config.yaml
moe_layers: [1, 2, 3, 4, 5, 6, 7, 8]
router_score: "softmax"
num_attention_heads: 3
Below are experts of layer 5 (counted from 0) of a mixture-of-experts language model. Rows are named router (the router's row for the expert), down (a neuron's output weights, with its number) and show model dimensions 0-191. Each number is 128 + 24 x the weight over its row's rms, rounded and kept within 0 to 255. Numbers have three digits each.
After each expert's rows: "comes before" lists some tokens at least twice as common just after its tokens as in all text. This comes from a sample of Wikipedia text that the model never trained on. Tokens count by the router's weight.

# expert 15
router:127105129120126104157092152122127133116140167087126123065129116098121129153126108088115123083101111127135103123108100138103181143074141154129110086085124178147144064098106163114106145136136138097120139136132131117149144096140137125162137166152117134089098147142120125117108089135144165121090110128135154108129141145112126079165152154137133089081138123133126154127113089121135107136140107138112133086110131138136152161119143153163098139139122140124163101141140124129082146095154098134123154121140122114091154154115129159092145128128092131136143129166112104133152149160137097142
down2:143101119100147143119148102139122153156160120146089142141137104133095127141141155133102105121155120117096096104144114138103090122129109159131117101124139144077156120078127130137134128189145111130105106109110122117145121092105074150119113163136100174202125115103088119153154132179160138156127124143116123129114138131123109095114181090077117134153126157160115098129117113119095115183145119134106196129087144133138162136149123098140122139147121115138145156093111103104143102146098133120139140082111115115154115124153136131104133118150147132108095118112141092138125165147137105182
comes before: " |", " |\n", " (", ";", "\n", ")"

# expert 8
router:138162110110093117149115127165126154131118122129086145130137140093140158150119151125125143124137184127133152128153146164097170101139145124151111131137080122153137142126181110122176156134127122100118129139114133105119112157123143149125181162109132098095094127130140118142130144095133133104127135167107159129114148120127165139083164082125143104166154161122139145147105112130090156138167172121123105110182161141107121129127098099149093143154098117118147130114124129145132139147146143154156108133120111169134146125130095161080100161161087126131112111147158117148115140104137127119
down1:112118097097125122124148160163167097100125124127144154145155105108139151147103144137143172154149197110131099123079102121126120170146112116126148108064148162102098125099132101104119098115131075120138115099121120107120076139117153178140108129155091120106149151142107139115131141130156132145124119133154122141143087072129114140109132103120126151073134155137131095125106165163173163118138140072094164121111098139126135150126169122138139127125125116101139145116132135138107125121093112155137138156131139148120157103101112109148145098158112141113134125133114155145121127162121091120
comes before: "-", "|", "S", "T", "C", "M"

# expert 10
router:158108102112143108146173087128151122173134119150118144108121132133126097116089101081145158146110150128106140112101160138110161119142117098104148110141146120095149079126138121120095124134100142158158134095161148121130122117104129109141081145092183141109150124160116136141109127110157158150150130123105154114104168127151136110123132135135137134146126131148147138101119105123125104124090138120122077155161118121107142158127167135136148133105164131198158118140064096148086108132142141115074164111106103141138162123130149071104123086077115118115106115118140151077100157154095106074
down3:136112136137118105128093114142164125087120139136131122114148123138104155122116088128129117144170113092109107175118160129156113055108170111112104143110160108135164132135133109125132118097160147129132113107105134123113155077154160115125121084128145148140096165125102137126159169119128099147128170127157098125101122137109170108149146107102100113164119130127143133131131086146151127103148151184120115134089161136144145123103152106120145146123141115164044135167133101112164106128143128132147147113089149148163102108129193132130088129143093175133100187099117116129159133151116127162
comes before: " |", ".", "–", ",", ";", " |\n"

# expert 1
router:106091103129151168142132129139089115143126106088159100096159177145118121128121126120091149158148143094131162100149154130140169068129165109135116131154121104123145145119088139134127128163155138140078146117115138104109099161141100129129176122124098155168112128122147102176128125131129156096155158153125130153133139091122160107100130124110053167101116107135126112100125070121150125138088083102116131113140115163114137165140111094120149113121141119200109166154115141146143145162127139113164142139138096134180138095144097096114105116181140121144119107144098136148091099115170135093
down0:146130111181066129135144130148137103145141121174111124141088130132112129139144106135140121119130124103125133091138132140119112163124124113127095131134144156169084138104140148140113109127102099123113117127097174122130152150114154116176154151131127116147173129143144154117161109119151154081127157117113114151147178106125130137166133111154077130183140129181113185118134073132139139079172145109108120141128115121103133106143198131127101131150129165170166142137192115108107150149127092152131166118116173113155135113106148147159109157069143138133174098149165099131135090136124146127
comes before: ",", "\n", ".", " (", " States", " and"

# expert 16
router:144077102093146149118141096134126120129132088143159147119141108130107121140130129127154129147143155150150139144118145118108166148125127145107115123118098124064099090105064122125155121073145148141108103114167131149068086118092126108085111066123100125102141116096119126148145189145125185105168131129101131122145101081110132118125118086090116129060156143115125136089123094129127106082112123118137128131088125145167132186123116132108151142151135113180104146127122095143151122135129138127108097129144094164154150104114098076154137079118143102148120139133127151147152101145123147109
down0:126140142128166092094121102084160138157119181143095128142100115127140161145137124085147109134117149099066055105153141114161140116085145118104143145147076145124134103111173106117136117163115114127156142149090131106137129135123128095131138132173085149150149081106103132143108126119155114117122104137109150187107155137165100154152154128136161118180157136136143167139180143147138087118107131135180135108102111154135150126144140159147135133158125114097136146132148141179122168153146145138126125140111142120118073126127119100128119141137130164157122154154139099111143126145150122101
comes before: ",", " (", " and", "\n", ".", " in"

# expert 5
router:103133123143153124132155121185180107124127129130128155183164106098108151136137112116126102103120123151114141112155115088098107081100102128098153146096149124110170116209122157091120149143128134118082138161120108128124153108093078141128082116172123144081164130116113164150076160145161116118146156103101100167190118146097081112139114096128135134118126123162147101140134173123158155129129139146137128161100132096124139091118101112186142094111129180110173141140158137139112163095131149121141121129094106116141160110162139149141158151114126149138108163176105104130127150151137130150
down3:140147146131102150144117139101129129125147097096161107163121128068139087119127136068121096175160138084139138111084153120152103126103130090127112080118112142133139131155102163146119089173173093086120142128093102179080142099117089113134154161147147110127124107140134133103165111159104115133142122109171131118156137140113156086128118088111160128130089152123161086135166161109129135130128143117104136124080127123147086123154183113125077120122123137099098133160150150128125142160154091128114107112120126088130177120126152150152104143114167156115105147101146095120087120113137129115
comes before: ":", "-", " ", " •", " Born", " Country"

# expert 7
router:130085129131084089155123144095107133145113120129130133169135113105099132094147147115145131101162140133127128163102126144120131113136150104125148161124157126131176136138076118154130126106058122162145135144097145112160128103134107121145127126107143098170150123145131140158187087176096086111127146142140124082117149143116110113128154156115147118129138114126156163153108111145131118142104103157079137144122143084085138153107124097120169156072087121135167129114155141094154125109123152114140129138102121142130107111138147171150099126108118101171172142126090106141125136108151121086
down3:146046144121134111138120097119103137113138135146129140088163136112125104127114136157172137145141149123137140138130116116146156113093135135087166113119100136138151156151143126103130124175147143142164092081108155144140153154146116136113099132124146137129098076153129134113111118120151091126105121098099210109151111101128120119109099091131129138100137158140150107103139122129136136074103135175148107103107104121168155139112097127204165079117089130114146154129099131138136161145142102092100156112108118119088094140148087135124145079102134121150142150105140099172140160148148134149
comes before: " ", "|", " —", " A", " N", " L"

# expert 18
router:111152153125074173066124118081093139139137090115153082117169123116123132138133144067091142139148129113141120156086110142127074125105130108103100159119159122132118158139106124113133142164114124153115145135126122137162118161167137148121152111117139125142141096119149138140175179143145122098184119118125116133122148118155116128123160177122121163127097149104141084139143153192100124121108107139155131156147084125130095138123149156139125169154120133076079138142127106103120135156126125108155121126089156098117116134129143099153144102132115126161114091099112103139110126129067164135
down1:117154133169127115177174145113114135080100142089134127143118138164115112112134117143122096114085071138109099166114178124117134123067115149144134158094135122118140136142130120113103101142118127101196120132124135090141142143106115129115112127140145152096130111111120138127176128123114141099147158077151144123130118103104101156150103131172124166103120134107095151114148148094138122104105094124135167118107106135121124111115118128106109131103127132096130120130130137107044086147131161144143099117086137148123121129100127122123130140137185135099117100100074125120100163101131146105
comes before: " the", " a", " his", " an", " first", " their"

# expert 13
router:155142161141129119117141115123127087125128146111093098117131102169154113118085108146132131090162129123130167096121092115134164148156123115112131118126118116159135142161153127138152159127132152133124142094117084119118100135114201184112175141171067103174086130121132095090134159123129114146118147098152140097165114117138142151092135131116116162135131090122091116131152124104138114108124114110143162132127134130152110118097136152095113114135161103095112114105126123100163150145127107155132160151130127149118115113111125120112120187106112165101100132137165127146089089146157135104
down3:114135096144096117165157178128114083169124150151132093154118131144161132123108152150118137105183110126110142124134142069138074096138137139148133155140146163162134131148115137137150178145160133141102158124139130118108119131129152137128135146129133175109135154117147133126147109100097154119105120125131151136130121138111138106096107135098093089109119153140185139133098108129140089107154124127131125126155087105172149115136086120162112118144129135114097170066140114158125121112110107103102118124171135133108189094120152149115092158135122142128097084148095169142120156077154117115
comes before: "1", "0", "2", "3", "4", "6"

# expert 9
router:074117106068128077157125114136140106131092103104126152112103131143135125164132129105115100120157072116088130159116140154182153129144151161138135101152126161127072166124137127145121151133120134108108142110087155103110156129135128134156115113138123125070107151148097103085130142129094130125104128138099122145123107089138153142153152155130113121164108108141151124111144138173143150161128138135156148092138122115149118130086092169108093103094144109112092097112171136128138109163122133138144144106099137116115152140120137119100144101120139145136090162111181122118143101098141101098
down1:116118096116153157110088171142138159122128120160079086112115122103174116188119121118158142145151124100137112086126151119158128139141122123129102105142143133124118076095134120121067133113105163137133151142171117169125124139088111157109176142156164151089096132116130132111122144087097146110145150132105151110133127135118135111105134137137119149111122144105161130152124149123113144105121158096164173100142148096128094118146137130131108134111072108132155117161102093135132101156088125110135139124160119140119135137122146117147101140108130148126113142087130076137118131141123127130
comes before: "==", " The", "The", "===", "-", " He"

# expert 2
router:111149156135124188088099103131125146155106180129109123137124138145118180085166117095135122151103094116116130174113142078115086146107110117137160128151092150150102098117100112189136114138127105133143143143131137103121133136114128150130108117125148109101117116132105156162101162152135143126099093161086083149138139157148113106157137092091148093167132147152087142156171148116128082113138127096141165137166150119129130117129195121116160161138165146139115134133125078139137150126113111112148150152145162155140147148092114133147106132140171124106117096114084141162099097126104086148
down3:126163106174096158093149147101118137117109170149133114128132097135126120138132141145147154161106117125140142152141153133061110144149108137117135124138107145130128083126134124168147174115163171096116125131098117106168097133100142140087128099109101128134078078126104162140141134109128133111131144095109143150149088124141135140136112120193115177131110098134113160120088131133126128131118122118131105124166122155142137141099105136114118167119097171145152119110149156164100164145154166128087154140127167144119095152138120180105094130129135106141115112118174087144123075138101113126
comes before: " to", " the", " in", " a", " by", " as"

# expert 11
router:172138120128107111086135090122117090140109127149122101185135101172103127117139104176154145139105139134148147134128161109113117161126132157145116132125077146099094123142106133157128100080131134112152130121165159145110097149119150138128099119095134150092149140102093145136091119151137185114160071125131119107131134090143131123123115121138104133133160148130133115122195133121124120123119106155113129133064114147126123110127173135108145161153139156162110153134127096157126170118078135131061127143156126132135114145114161106147128120095129128139112115144109106145153082143106128091
down2:079136111141134148070106110128128146183134147113138109128142166118157114142149185121114136132126110129123113116088124085150141161114198113117090169102101099078130133120137141093115161154115108167164168165119153161153128168131089070135096106170116124092140149134105129086121103092132134191144127175118150146120125170161131099129142158134086130114128137108127116118171117136160169146128150125143153119136129103105153105142142152144137105126101125107091122156081132139102156126111129122107140121152118133121153132113132084135119123161097174126133161136072095139130139106127123076
comes before: " of", ",", " and", " in", ".", " to"